Experts of a small language model: 6 picks a token, 10360 steps.
Below are experts of layer 3 (counted from 0) of a mixture-of-experts language model. Rows are named router (the router's row for the expert), down (a neuron's output weights, with its number) and show model dimensions 0-255. Each number is 500 + 25 x the weight over its row's rms, rounded and kept within 0 to 999. Numbers have three digits each.
Before each expert's rows: "comes before" lists some tokens at least twice as common just after its tokens as in all text. This comes from a sample of Wikipedia text that the model never trained on. Tokens count by the router's weight.

# expert 109
comes before: "-", "|", ":", " -", " /", " Family"
router:509530516483514457491493491486500488464479493493404493489490497521523472494511491475561483465515474529494457509486449496498516534499504513496466506512511511452492515517556487517492509517459505489465500491520484478514464484500450530530480473485517448513477513490541483483536481480502543537480501465458506572500492494467498483505502530469497469489487515512526521484502490539477522503491497506482506501491478459528488511552423523481507545488504477492481522493528473479510516544536532519506547514507496518478503533462509479514492505501443448513504520522527536505490522497500485478525522520489446494458515467470518537460501479484541484484505486489489492540495485503467498512504515471553447485528524513493522546504481470496499493477524537527472523524503508488534506488518473
down0:505426531504500499481494491482480482508501496548485501509505483500503453501491547505500503499464508496541505472504513501508496551501493501501499504423526514524493509492488500453497515536490534541490496518503469493532490432487449535512533507501541517498494499472498544500491493493498535570456490495538504488517534489476498494500502501497501537501493499498560476493401497512484498475497481507528483560535504504502518406502501507505496501508482496538472465522487539502489528506500505505508508494496510502524488471485487473507500502494496498509504477511522497502498434498459510496509524539490501447514507456505420497493497483511537488532537500501517553490493507486488497556528501503503571506468476482506496525527503549499489460503512501473472532493526502479506519469504525
down1:515503510525487525484503518490501514547500477433497499503494459479505505485497461476516530499530507495497533538494502501493488515506521560563494504505523505502518508508504489529492531543489547486479548505531534500488500508480511503508464473500510490493493514490485485512515500546546511476543500498465527496494509497498504461495481512489532456481507505472494441478484533502452500496480509504537479528495501499478518478477585500516444505512493537513538549420494589545532513509480499504497522499504500501482460549517468500504523501499507471498464515494502471496507519514486510493471528512521516514507528495548500497516500474511487493576482500468518502496579548487496493482515504517499506547542540509486501509541533501510506503504469463548531502517476494553525509498500510
down2:450492470497500511558496507501450479467475500488490501486519508499517478472566499507555528555528487501491501476492485500531510497493489502491546508488499522531493382498499506488502508521504520474428481490487502493493515522480490512500504557498471505475486505510502536525461482494528508444512496485496501516456489458443498469538499495526514495507514501506505512484537556495563440474501510493499512487502530532504485507499507512529486503501500521506462508502512463504527457500475501545513459521577481531517501501496483503541507548496485502508528501508503500462509491489500538494506511494502547511505514499494488492556506502508458504498483500506501494498488497502514595435539522455467512506499470491472491513481506501506489486490511488528494479513502488508485469550491514
down3:481409475464499486483501495519522500499528482457502522472539487501504512495505505469497494451549542567498531510454526469501542498499499498484479500490549503534459466496509486502444515448538509518464508501501498442529495497467500468538499495524483512502568482509535498503493465509529477496497507503525550485472504506506488471488496506472554499503537504493535502480476499524558462549489474521508472494501511509514521384497494492486539456471491466501503519506500488500433509506434523512498504502477485500500520520497546512514501496541513511496496503509500541502488557504506493501496477502496540507493500504543513506483501466500494499514491484469501504476517506494484497474551481486506430500511499497489512491523501499513512515501507520510513498449531488497515503498479503
down4:486487547489549507544499509447503517492523463501503504516499507504475491528483430482455507495501503531523496529505516495501520500475505493472496525420426491487500514520507501475501493508469530478518497489502502444485588480488526500489457500443490489486500465500498474509500518485457517515503540561478487497495518460512540512497506461487451500500492540480511494497495511498476487496506495504543529449502506503505509487490510514501493497492474495484498504481488512503540405532489498505507501493520505498510499502510448498473504525513500506482575496493497502468491499502494522483502490489490517475473495516463492498518508478519446498478430495488436497512479576492499500504499498494530487502504491500540440543511514529486484494511493506495498488478505436537497438499489498
down5:457505510503499507477516483501548530486499470496505488544508436505478495500510476480502455477501504494444485441520472521468499502556476465502516476493498514532487501528447552491501492514528529476558525507433498462587458492501513508530501490493503511478549499514514457478465497499523514496506508449516395481498530507502516513511475501497492547483459470495497475516452502503497513477509524483511499508454524501524487496507464484506508483486492531465532509605498505510514497495485492516510497505489501508494516511446514497473469503459524465499476499508550487523523515482476523524495511500424515527461490501503513482499486487501507520479455499499495468493489505449469504500521499502490513488491498501502533507493510513500506506496475500523495491500509509496446486479504499
down6:462516487461487502510473500503473539523497526506500494512542507501506548521477447520562539496511478507527503528492502483503468517478460483494544518506501489505521486485476499507494524501499463510555498500485437512502505477563471490458478486501555499456505426493496483494498507503486501527547498503505442530485497477471571538500491517503503520487522507531536506527447515477502500477513500486534530483497518500498499498500542502504478520491500500547504481517493550497492507499526494502501491515547492481506500506489548524493491536500470519514499537514448472453548513434445498520498479499537529485507459505503502502499535501499494506535488505517496515479501497499507517551501483506503508469500499490510505496543499495497500387488490499466453514537481471486489519541510476
down7:471517468501503498535460498408520515495506499516536505506500491443498452499483512542495466476447478517516502508501492532497532554501430475486522494502537506496519502492494501512526486495497429500481560493498475430501497504526526512514443501459523549486501514543500500504495472500484501504518488522459496506530480493513492522390480499497497502496454502513505503472500498502498527495502503500510532491512524523500509501476527503454499504519502440482499461500518475494508507496475486506509535504492454509496493504499535503501500520509501497499430465500481484498539522433460493515494513498567499483512501532496496547526498488529456525470499500461519495491476516453470492501483472505522500510500516471500449501470500500505490509460515450481498498517489506493510500485546501
down8:491486452553505500497500501504491505511507480504510524500483486502530504502476506496433534524500463521487526534501502502501502507466451495495507480511514506500450521518527520451495485501453472506485514503494515507499481503515540470501498485540500539510505529462418520484500519456523515530464474511514496503493419514496451453502502536513477548496523496500513467497502506508446497476482499495470525497508436496514519493494466488441506508495518500502519495510516466496501563505507472490494505490502500501532503499521480502591549504524509489496497520505512487474470545536491532467514487500501511501608485492502475520504510515500495484497533515506495501507510482534501547501481523485482497554488519513529505489499481498489420515435514484511500478503501510504506499495544451
down9:498514495496502548494491496412498476486496501492447509467501496480498479478503498523498493500513494496491457504505520467507504493484502524493483479493481490506491494504493504504504509493531521520503493483483449488495488497561509510499503477482484499513502459505494527508496484459517509474512497490502530507490514484512519523498500491473544501486499496510486501422505476471463448517490509487502458489486515461503500496499455475460561505501497504510498511504506495501498504527461508529502494492507499508499508591401508501476558499510499490503450498496480492494455516512474492499484485504519479564523499511506546508507459484501500491455500546506510482507500435476494550522497498509500524482551501468494395444532526512524473611502493510503496510519505502491497488492504487
down10:542547504495497529501508471501474516478493522514480506442505546422520504485480502468517509540509501486513499507526502480483519511533506477503424498516500480492508497538523474482497507480491506507501505501503500498483468500507529559501511475497499498483478482478513515532441455494497503467497503520428500503467520505488497560502435504504499486540520503518500463476461515503530502517497561502523509522507501521501522541550488501500515490481579509503502504499455496501538500463500503541490536500523459524510500499500502541538468463482502501488501503525498467440512479509498488478510529526500508520504506504434483497508505480506472499500513457496512494554490478472501495525495477544491476498491503458490497541418511505481499470492570501440494500534486540481494500507519499
down11:491492498515579493491500489460489497491504494475495497501498412501492507480487489520530517514486476491509481466539471468479529544491505488501513480467555491497507490530474509491380499492497511514481526501500476464519498490514500495510488501498470495501500513555501517440492459533509483492546515504503463516480500507506526491499486545490517509512524432498395520509501472489466509500497520493499438500507449506514496501495491518479496512499522503492505505497498487534501496423475496551472542504498492446481497498528518522509492521454468500506523500495482503503488530422498488501455489499496452499515505492473490467475500551500486487535508486491496473502503491506482514499429504509515518548496511499522500501486523520483499533500520489527502502535516472498510499500519511
down12:466499433444502530508489470499492492520525500545496515497516576505495480519506473499512499477475561464498520499505506488504583584483496453515530465548507499500488464512499526461494495526527500520511496501502519488499546470531491500505547500510465534480470476471511511481498528489507481522522501504508500500500568528505508451501514493473501474503534504485491484424515509525481503472496517496503508534479485467510504499525458520494501511510535519502497529480523545506482480485486506515501502489513486515515525500502497519516518510484484484580500508506469494528503548497550522501478532523492503493490472461457497502507533489456458509494500504441465494511486524466513491479503495512501577503535508496494538503531502503512495451512510557532505541516500488494534505476482496
down13:488487490507500514500500502483509499502500540459536505473455510488451463481497540495508524537553491471463492516533542471500591496498500555447511510466499504505502438518554471496460501490556540466475499548516509491493475499500500510507500442459505509516553494523522498498470508548511500503498496510495501502472519498495500489498510532571514495504488495478503511550478463481498502486496500476501496500488501546511493501524467549501514498456500507547505462479494494516495507451511501495448498520505509496503500503536488499512529501528514501509460509535504497559500484493466515544499506483520459497569468500500497491453424501489503482441500454491500524498498490523462509476475499502439534517504493491475489525500447507494510498498502509505496540501500460504480498502507503
down14:511513477487541496438508516509504495511466508482495492534521506498485480507499568516509440502457500490490471489494500505500503491500499504436493463462473501480485488518505507515497508497422498489500499536501495517499535548495491461507484500492511518503477499428500493501461498490495497436444504496537501495483580508492473524507506489508479511515497497494503499511497498526454540509536423485510503560479486490480502556504499451503512507496490492522475532471473504506501511487514501500456499497505501465521527498497498504513450506501513477485505506507501448490472467501495502502500500511514493537579504524452527419516500479499495502492499506494466487543500479553437498474498495508458568503469527491508490509524537497558508506501499500493442488534501504504491496494490503
down15:493494487500498498474503494424534478505503500446501505545487489508498490523487496495507483510504491560507501495502475488505481588514504484521428497468499487474504505518494523479537499546486574483477485504504482546508496524550502494501502496514506498509464514500494501466501488502466500523482496500525531499500502509522502502500514500501481497547480529499500504500490500519458503499504488525524484500456464491499474513487505449505489528489498482501506499476510513501534494510515534498494489483494493493503503509564506490470541500508523486483500487520571503500504509599479535538500498523455511502508477477450482500520394505508531452499502524493504495503507487495457505517564489498489558537526523485502531531476519494556489570498481497490443508450500478503490504502493494
down16:442457499504523494502496490488465503520522532525493501500527500481503466505502482497472528473517500520519490500540468498497469491484470510493500549489517529504507518497508510510536505528502507541498491542490501557501527516519472458501450500480484500487487551487507509441562553426555472528471461506505492515515502500509516515493497460510477500535506521466510512499491497504514502493453525522515491509490480494501514496518508514478502523507542493501610505500509477471545501466526507501500478498495497550515495517515499496494513495459478515488507521507403502502515515504468438501555502524500524460441503500501489518479492474450502536472482500499484481498493473521522533508517489454480476521457480570499498530527500511501484519481507503512500493488534499454501518533500488

# expert 51
comes before: "|", "-", "\"", "cut", " later", " States"
router:525534525485487457462463454494488518461481486497479475490523543489520487487529485483529524526467471527511487512485476485471469528540490474467476511502528510462479475467515466521495533519496522492486452547524484475474471503503479520483518465499521460522482509478500502519553526497541545497462492535469508527494470549442535501546483530476499532475484495478487511558505456517523470498511503491507487501487504518512507509573463489453472491494508519524497450495518540472489523486512520537550513524476464513497455468500536529499518503452494484464486497474523492472505472483493446482506493489507514492527462533490531477453521473488530482470497478499512498471494525520510474516497493481478487466503490485476541531500489527502514483519502494539530488500482499510439497516544465
down0:468466467541511503510537501501497484490524487497483457527519495474465485536512479497504493454476496524495498480531498474501492488500541490492487496513532525442517509490449506574498465511477503518494500464521535498506431511520513476502490496462501456517492508499499491494524552492486513425484525516541531500485486488475488524496509451503506512541484451497511501505479488451469503532540519500526476440481521498494502494553505446528533512516519510489563516468503461444491517506509482486504455494485460533516466503501502494504484499495569512512498502508524509482447520470448509491500460526493502499520445510507509487489508478523450515492469491477536522467502512441487495482513508514485487516478466488531525475504536503476518493490479488486504482464480518527545506502544522
down1:503498516501498517511497508484613479510514469450500492505506518451522527547503506492520537471479542507558517449512492509494503501533532504454496469519505454489501504500518516467535504498539501534501525505504488507498509525477499510481496536550510496496481515507498503493544513522515529523538499544504500554502495497489494484459481500524514551479523471492507482568514529501491502497506495476509507493501506520466452472484500487507490515511504501490531502491476481508561493491500559498515501494509499548508527497541498523505520514547490539503492537515488493489492487500484540534466505504531469527530518502508396493557503476498508496445505496494506505477530563504505523498451495498490512527537517484549511515565499499468497481500501497522482491460533497484488516481477498
down2:485465500519500501504514508501503506491562483501500526499479524500521467510502513513453501520497429465503520492558510462492509526509507511528549539524494485522492512523495458468559501504578496490493475483494501539498508507572504513520501498484516492499504503498500505485505498483517522541483520494535438486550503516493469492559493533494540502506522463462537498524470512513506534490454504492508503504490460473500507498495484545501541449500502493510463479513483546490530487491519540502558504493479504492499550498498490484523495512492505490500522480506557499519486453492544494485512510504500488481469539519463505490499513467494498504558505441489504490516500479552501475506513481553528486505475497503543461523524502498467502485517499557479497563523451553495525498476489497
down3:411520500500497510394500500499500500500500500500500500499498507500519500500502500381501562455500500487506487500500500566489498500481500500500500579490497500467423500504500500499591500500500500500499500500500500504471500499500500567500500410500500493497500491500500500500500505500500500500500492500457500511500492503400507500500500500500500499500493500493500500482473590500481500500500500500492500510458500500504450502572500500497479465500503500500480487500501500500500500500502500504500500500500500505500500500493500496500500521497500505500493500521500496500499508500517535500500500500500500500500503561500474497500493500500626500501493500469500458500472500500490504500506493500578571500500498557500500500500500503501504504500512500505500524499545500499542500500493523
down4:508535500487488522477498498515452498510556556500484473523502501494497499496536526502465502502493504506473508513501511515502501504492500486499492499504508463501494459503484491508489511480548499504498461508551491505507510496497549505489540495500537515455502497454542507406504512494501510547481500602495498497499516521481499568491501520468497431490512519484520560499500502502499500481502461502492485499524588490496505501488499530505499507510523461518483492550495498501521506478449476530502459502448490498515506503493500530509449500497502498523444499526489497460507510481506544492497498504472503487513498484494492553465500500518504496508524471499511497500494503496497493497411507500521501508554496459569499535466594495473494483496502528502520513510489501519470502498501483
down5:493492514517461500461476482483491475528501504505489523509519508515532517505522507474464498571526497505471493515520498461483503485494526589512498510467525451505504494454495508505468474488440501502489490471490505514471470498501499472497463505475477497491492512560507445506468493526502501449503492512499501481501504527526450503536503493547489475521500528427523505480489479583500494524533479511510539500484487498506488474494531501527512455496500525564532502535543507518454526506500485477478525519489504504475499455492498513472507498504500512511457537553519541542507507488486462527488491506495505521499524485486464505513497502519525533503470501500508529547501478497482509515495505483446481548540507444500557540458503500503529512505526513500547530488485505505461479515536511
down6:512487501505495521494532494523476536523474513501516464497494504487537487485491501589493511495504479460480497520488532527506526457485502487511513517513515503509474502499498536483476502500523526565459498500484538479521485477460519486505525499528545507493501501506499539472527498514497502485501493474528457494479520520485502530570501528508502504501492497482493500525536488534501584508426509394505512550539502491503500493491504503497516517517538492522506502507521555469462548505486495533476520496511475527513507542462471481509482505491524518504516505450521518539487496553503553518467498512512504513492497521501498536488498527514440512517493446512485476489498458509505490503493491493536508508451503501529499501499503493463484513555449462549549498507513519461501499501508515
down7:564510511515512484503470481478468496501463496482488485500462508481512533510519540519483469506503494481509437498543524504539506488533496507458420480466451532482491495497482498509499485507471448506463547517469477488524549521474495495502501460523429474509498536473515501508465475477490526500508486504493500519500520498517527517576488531540454490517523500469476504515471521480519499499503420535475494535530483496516503500534494515546518499508545513475499519503544504494506471437500471488500508501503472488506503498499472459438483500473489504462480497505492516488516509491437497517530547481508507499498500502482506521463461486490454467513513485527455501447491511514493527491483499445497516503467480524531497497496505463515458521499485496479553498505497489515500517528492504
down8:496503489496500480464495529545481544519477500503499501524524529564490509449477501520489496501505436511499497499470504490510480496497503561497499524498521495499498513482505503495486505490481494536507472503508469510507503505543507490476506484505501486498499508511435495474498475500472491476479493489501521468504501504532494508502503506497470452497500552402563486467468532484504483511467484503509512519501489480506493500542548459489498532540511539586454494508517494501494492505513489503482571497435451515499495481533429499504437505497502561475459520519493509492513488481487512523534503471502488508471516518491501524489503496501493501496497479495501499485509489503458492549495540562553506591515485465510505483487463501518510487498472491505503498496496496538492494537486466
down9:514506494499513492517502500496417495470502505511502499496486513496511497497496471483551504452501496505456463433498516501484493530502473503509469515481487470510505475473480456506468468478522491504499524493500531501501507501503519496482441510507521515480508500492469514493482564504482490537477517508513504493504413481468498500500520500506497482487495494525452541516510499520487463465517519542471470480487443491496514512502483490563498508447476501490523483526498498487457524493518498488618459498522495477504483504459555518500498532488489544531547463547505483492515471511485508468481518499487534497484503493523497498526512503499502508487509505520485519408536488496501500483496512513531501487508546511502501521537485499490550495499497533476464551506523501534530508520453527
down10:488488500467484506560543529519481494490517401503486530479493513505493526506517499485527502499507513488516485501485478521498507447499434490523480493480497515500494492541514511505520524497502500495501525470494496503498522499502503502496495501505496535497533496505585510492506497501498492537532484515491483488493507494495505511480494505512542472524499486484493467530501528454473492516457596492488522488464539520504529503433539434451515488515477477386506478510504492497519486503469522494463476485502477494514473502525504491505515510492495492502442464476497525459433523498499482508489514465532528519477494511558480473498522477488502533495484504526494512500507533498537496516506511501498516497500503492524465532542499480476432500501523516502496477531451494496497488487504551
down11:492493500513502499491519505498506478506494499482449496498432559501479500492498522531503508553468483484500479507471493591493533483477504500490488483477536502498487482507500498499500468559455528498448489479475509540507509495507502521505516531497497508499555523523476501465463508522578490456481497510527477500481508515497499498500511519471519552481511502498456522499493564481512428511517478498489534507503502494502493476445495458490524527499502583447517486543448512493508534507535445495499496497482472512504483518523464505496527524500504469451453504500515513499466500519528460510536467494502512479469476468504563461516498512500500501498474488492514515474500498510498498501457457541466468495502475471499501515499502429500515505500503494505473502493495500494487514500453502
down12:473476511501529534496549509502520489509518495482473526500493435518505514503499503513510524506436501547542492476519499549444533519418498480471509500509500494499524507487499490465535492453493511492493494489454538514468526491501517494486532472447504497500516506509494501509481453476489522503486505484499506486515497505510499509512505448497503507558496494498484496467498539491459506495485519471517520445554523581485537494469509487535522528512497543519484465475504550502519512509499429493483519508515414519507486485543500500507492493489536506498499529515480494461498503512491577501494528489495529513495509519508515504484505504533485536486527478502496510488521505497537514493522491512489496540522503533555443496465477491513467545505552471480490476500497515500466477464525511
down13:492506543505490499515526492502536497516458497488505516479502494488525525498500480501542483502532490521502503454516556489548507490511485499611457504510484488492442562413546477492503511506503474516514502516502496496498500500504506478500495539463521527549527490557455527516502468472508480544500507524507476500495519504489473506516519505495515501512495529481510529489474495499530460513447496505501442514505520521522524494500495454488482489509492502503540519486526499539496501541487469425508506465493516501478514499529497514487528491582490494478502469474536504511492504507479497500498482464494519474535500500517484506541502467510528474502523555521468582487503496473524506497503499465505479511492490441526479471513494459499474518502537487476500492461515502507492486487471514
down14:550532497501499464467468500504444507491445524502443507485494542508550526501496487507510547550484492502532485509525459547491488488481519500539504490542495481506547468474484474514500503512495489504496503482436517480511492519451493510510490477488531505489495592510500502554497472504503506504490491469404501527506520499466553492515496487495508466494530504479498482509502434482498493480524560524488506503465455489512528488517438484487452474519519524420462516463496504486500499489524509536512491491535491477499499455489527497508485491533488479520470529509515494516496457493460473426511512529504535506505500514497501488480496537496504512494499490506535483475501519474490502481517543473489496487492489507472496497466512491503519502480496502512445488490502499476482501486502498
down15:501479448521426486494518540487501460500519492496518503528553504495507501518488474493528498533512498491512500498498482491363491526504553506505516512527523527486474501508573499530491490493490504491503536517488525508509473443513546482494503543502469533475496544539519497487505491507506455464551507528507501456499493525505493503502485510525500536490521541463520494512506526562496500504489487505463567524470436506495485500508490487513500513514509498521521500494533516510492504483476497552503491503489455494485520476514521504504484493512441535500485502500514502533527522494517493485494502534518486518556482491516487567513499496545501534459520503500491496488445514503495514481513502496469500504489492508559540503530505500510499470492480503538472525479500477509488503532504454
down16:493502551493497497501496513482484477531487534509477492499499521515494499482498503514497505496472484450521434510506487498462458515498505528522496492498470521481488468491527508468494475501522497498475481510470468441557497540513493501525481515514519496534458499477499474475463485461512489500514511522536459467522479505503494473494517508520492509509505516553506508501506522488490492498514484537582512502500443473487496535503467506479503525540535516491495542499509531501508466510478516475473520502503507462520474505511498504440567532481520490494405465527501506467469495500499509480503504513481500542485516488488498437481503497532496423490489538581512479461490511477481495545530498528513495501506516484482514491500512505578496515508527478502509479517422500483501499499501473

# expert 34
comes before: "|", "-", "The", "=", "In", "American"
router:516542511466518464467496471471496501454483470520459471510486524487525482466546479467519496502497484508494511538484472507513498526510499557533472483547481500464492489485501503515444512512490525448459461526529478523470495505518491520509526454514500522505493459514542513504518497506505513550516482530457480534469485513495522464503457510468469512495489515495538502476517483496496466549533501532503484536482498496488475515560446507479494509467508517522538449473557511492507527506503553490505514492515519508501493502527506496494538508471482459490534520516533496516516507491513508489505476527463448466457535479465494505467498470471516448514543475514548487511490516471449507528523469475534462494479519476468516491501495480495481492508510505577511497502524467500502488486505466
down0:525492496511503466499493492494489470496498490516510463467467493497502511512495501517510506515537512485546558494504497516479544479501506556498495465505496506494494505496485493430536520564512505495518504495458528476493507499530497515500514480503512503521498431457529519497503469472506493515495500475508501508493499496502537460501518498532536505504485484505500446505508496483498504531524536502487501491462500573513465538503498499496522557493432500502517497477485514488514501448441526508493498492492501522492491504491502505509500500500508496500544499387505489494466560486487533477502502501472447496535530540423522467508497479508499492549482501540490496501504475527487426481505520494513550468510496468514501503510503501520519511471487523494479563502497449486554521510501465
down1:512498500445499562512504525526487494503500541503493513551434543489517501513494444509529497450478490493482503490479483469485503462491520500500501499509513451532497499512479496491471496500472491501491515503534511488541538544508463461483489465504472501464540511486503511508507447510497500503504499480526506500515492505488525498512476484461498498498495498515505503500500490470504513494484501482517531493501529485493516495536503501516490502493500481504496468510550526513492468491499481500499510503452505478506498482472497500440503510502519522465522481552522494483481490569497528497518483421462405510495508542532499488542512518500475561515446474580470509505507471561452531467440488490500499506505518483491545497526529470521479560469508532486489496518498498517497502465515527
down2:511520495466499502487480497505524499499489453527498538498510502470499528549481493500460501473449500506507543501467459495500485504483501505435468452495528511488493481513492488526509524492504486467512501502563483499490442531486481463522514479514505498471527520525558506490517463506523520502505464498537512484501546502506484500507500540501580437480485500520486545557495502500507478499479498509482507491506546479490572499458483495509501498548464500499503567497493479479444517526529498513500498500502509500499498500499505496498495501498525541457494507486499541515494503452528483466468504503494531476487505507538504462424501497497576500433477499501502436489562514491501490500490513466478470480482501499514521516519500485505534482465480525504512525521490504496549500491509476
down3:464498492522456550496499486475451462491519546506495501510524488515503502471464507493493518532523540497503500512492491478527510538500494528435493506501485478480499513499452502496506452463492493501508475479530492516502510458471503528497504494467533510490497489516501500505498510460515496425533521498492502529542515501476545488403474525519473518445548499487595498513495491514505487557504511488522488508519468523520481495509495538502529496508498476484524495485501504515500515500493485519500516531506500495493513499499516522487487474538500524472453500493502486580500503500476450515499537502499501472500508536502503497491540499471487501536535519499529527496508499558485500487519481494530503494568512490492465500521441497499498508551507507550499491500509520430498496429507473
down4:504503571435550581501503517481518513510522484473466489454500493487500501535508502498472502497494417492505485467429512494469500500523500475497529505501501488459465542498520510507466489498503542502506488505507495473494495494502504497430506498504528519505500475502468506477496499524488498493504486483509514504504474482508502588499503484445484572495479509501448481497490499498527500497493492494505457495491519494456510494503495527506487470518535525506500486495501448494443540469479461488495515527483507500528499479499523499499495528491508500493545500477483480503520499543500512464501494491499505491426533470489536494481553524525500473493502473522492506526500496497498541451503472495498472462478502467499545510500503509447442499495474527481498464485537500505505502511577475
down5:470518487518524530503470508451502496500500484495503476504501563500449524510448500525496459468522495504464522570517469501438498479513489502484513538491511499512512497508508492510500528509488454499494481511481541509528459427503519498479484501547518501500500543496525527526528453533494488502508517495503503449509493496499503498478471528564480480515518494520490505533554454500496501492464485497498528504493509515501506491507562534501523496493499516460515532467508512508521469518509507530498503515498508543514493448432531473543542509470473501496480483519476504527472533554491525430503494494502482448523504479498508502499487522534502528465496506509479509474478466550484504514514496519503519506499491504507525537448492548498514477495506500496535565507510524506505556519551498
down6:484503504510545482465499480519530464466495514508498491504488501526502489451510480457499507462467505502482437498518505516502459514493504468503516499572498540497492502493490517467504496498478490548515433517510501526484446425497532563481487486499491516488501486512467478493499515507497489499517519498494505451493492492495495455481506541449502509546490430473497511474512502506528511478550518534519488494524498506497553506522487505472505517498503500498503501502506558496530530454516499510497488501546505518471500499498501476493510587479572506505502482471480496509464527484498501515508492530495477495490491545461499499483512496502473464505496535511513445495483478517490558490544489521500502523549521497497502449463522495499493512463515526548566501473450480492503498487513520
down7:432483502485472517500500504537498496469517479482442497591498499492531500489516506495496503417511483497492536451485515498495500504498456472521502510490501502509485546486462481562526504501494495548512506498522495501525495481501490499501491508507448533537557502495478510461489494486500499504497530501506495493490439473494510499509482498518509507524498540475520494478495487499494471507473510499534492475549564508508500500503499504503499535531549544461516500494462502552510433551449510493496448495509500497509486503495522472487538491497480501435502499499503593505508479494497540485484492508497520514457524514532551456488546517490580503487493459498495520485504481467507526515472489487508525494526495496500480502514503464494505508508468481512502500479495489479495449505510490
down8:500493530513533488534518500513496497522497523485491498511502534514493498499498494494538498498503454463497474479497540498499476482475499529527494503527511472541516481444488486523430496590465482489502498497488501520549516459487453442480524513463499500475473526482508504494500495490565491498504515506579501501500479490496484486486543465505480497538507500529513499544545488468454493507533456497493525524475506476505512511528504502500500506491493502472433517513499471506489485502532496504513501476500481454523540430501458504488517488509518483498512527549512531545479481497493505515501487493476491570527432512499514419504498493490524501477497487495522493509485498484505423486474510497500514485470486516475502488497500502496466498507528497476499498494498487568564503499473489
down9:501517509500497513497492476484510510471539502504495480456579501533491497497523525505506499504493482439503487499508495492499510461526497473511551511518456529516512491517473511509499505497515508484523502507505550486432518440533504474450452499494497503491497448468515495481491526508507488464500499503479492515521488501499514519507527466504538494443482501487476489481500565500505473506473502483472464461494501492501502536468515509501535485514512539500524549495558495511492511479486517527498440475508526529497501557462496512496524472479494500505496504458496496496543534498508484515506495527513579498517537483458493530507500567504464514554476500499505512533500482594554477484478531505499483509513485504451461495479493498436501501556513501502541489515492494495498500504514504
down10:487478499525488498483506524485490521497481493499495563527643539497496476445508506506476526497496500549493490505501499499510493523441492524509462498497501503474527500493526544499495492494507532434478474504551469504497500504536513513511484511512501460514495506550509486503500504512505511500547517498493537502499545464487489437478517528524508508498444492497499443426502537528431493511490470546492485500468543495477485498500494478455484501498510490500474523495511503503539461502525524496513474499501479480530504515517453488512501494495529444501515508509541500496471494531502500497482459552491501494519483476500497498511454448481493495496498483499500499499505511492498483506506563502510468549504510500438491518516504489538512513531495465497502502458496531500495483489482502
down11:495523489507494446477501478479505501515553488499469490512591486506491511481492500501495500496542480526500517500510507504502519497498486480451498528498503488539483521522488501518514491479497499498519456479460504491548474502506566541485506535564516504543508456555493501502480494465507525508535508495510510521500522475500493494496475504509518502518503528496533488508495482467514517500489544528502537483539464587501507499511486485410500500517526496516517496500490449539504508500500473536457503433470510516468495481491501500496538498506472515494499517498509494499450504502483498478472507475526493501495525535500485499452526508480531575505532515478502501487501515524528514509471504481504519500505513522492471501481502503516448395500541526501505497463520503505516498431525517
down12:520503503486479499468497521481495480500528493524465515493485505508488496545509507499488495502496514497492495486473508469461442484438556504453478497501498565506480489497494514511509528495500511491477505500591502499565533530508556485501471512509503406512498551499544462501520495511499490492497499512508504515469530489480477496497565503501565503508486506476478511498585483534534517515478472504515486484463500493507508500508494478494529497490490458479498546501486517510463484506522488498502568522440484505531510517492500495500502460522501508493464505497494498480509492497533504500500480464520483471523500532517495498496521520509516555458506496542482502483554497536501445495498488494543481528516505482495499492486508457503509511482484500531564495546518507523512565479526498
down13:487464509503499471507495487474515491475491465475523502457510498501487501538450504500508467493493499510506500502482508537492455515537500478496490519479488524503511537486500512502435484501483493466485450480502497565523453501516541507517503500511491500504498508488470544505507579498496505503488498430475517503511500444506468486490503511471492536505461519505506535569486504456498514458487453501518486507536496541507472523502467493523494550501497506495497473502514494479480469502508507502487488476524489461501455535488501497463428487506537502497521577504508552483445472519436500482496425491484505501493501464541500504478506486503532499499524501497588465517507502506497550501495508476475497481488515498502457505498504534477500492476527486502496484475495486496483521502528554
down14:490544512426468494502503527496471501481513485514505504541419557497508512539480500500476499495471504501454529468523479459518497514486470486503508457504502499504507491446498514455517467494502508529517512455532467501509500448504491487528501543514440519503547509409487551510535501497500545513532555451502509502490462507509464516517489502467532483507483485484503502482445498520476503462486487504563503485500499498502530423468470485459490524495489481492521513485486499502535500565479523500538491501506515508500482485473486499495516480526492500531511482514512483487535488559515490477478507494443469497480511484515465518500509495533514499492493499489481535482515507489513577485546500499478499505541500488518495500499501502481490522493493552501491477493502491528497492509485489
down15:502500481465493456489461553481499505502494519474501516499551457507503524520488513476495469505456506559501491513487523477510497477504511502505565498546500515500498453551473504517471453527564482497492493502508498502482516517517500459517479501519531492526507501491506500494521517504493486549471506447500495501525501503507474461430501492512513501424499486474500509471470502486498510512519494497523513494493500456557509520498503455488499462498462545494528498439483454545494492456477453525508521486496479500453494545490473524497490537514511559516520527493495551483487503501498554499503491486536500498532480499504516501513500486518475501484544503499524486564513497472534528505488493489562498504459502508501500495513485498507477512442516512532496484508501426548518489507533477
down16:510497497515499473485542540502520554499476535484497476479495500502485486478485496493482493483503512503499458561454462493494499501504493485507500482496521497488500497503511573581519513526500540543500538497519486450482546524515482500518498472502440508530563468511510484495472511499523444501510524485465537510457559589521444467494502489436503453450494499509500492500500507563523513540496479547499505493477550564486501497500451552506476499440512499494491498487490491468500450487496498475482491498492505518506502482510499507503491498487501463504497495500506493494486516533506495499497495500497462468493476505543516480501474523501478477500471509522474509511498530502515510547493487496493439503492524485491483545482498499525494528505477476470545504494500496493526470505531519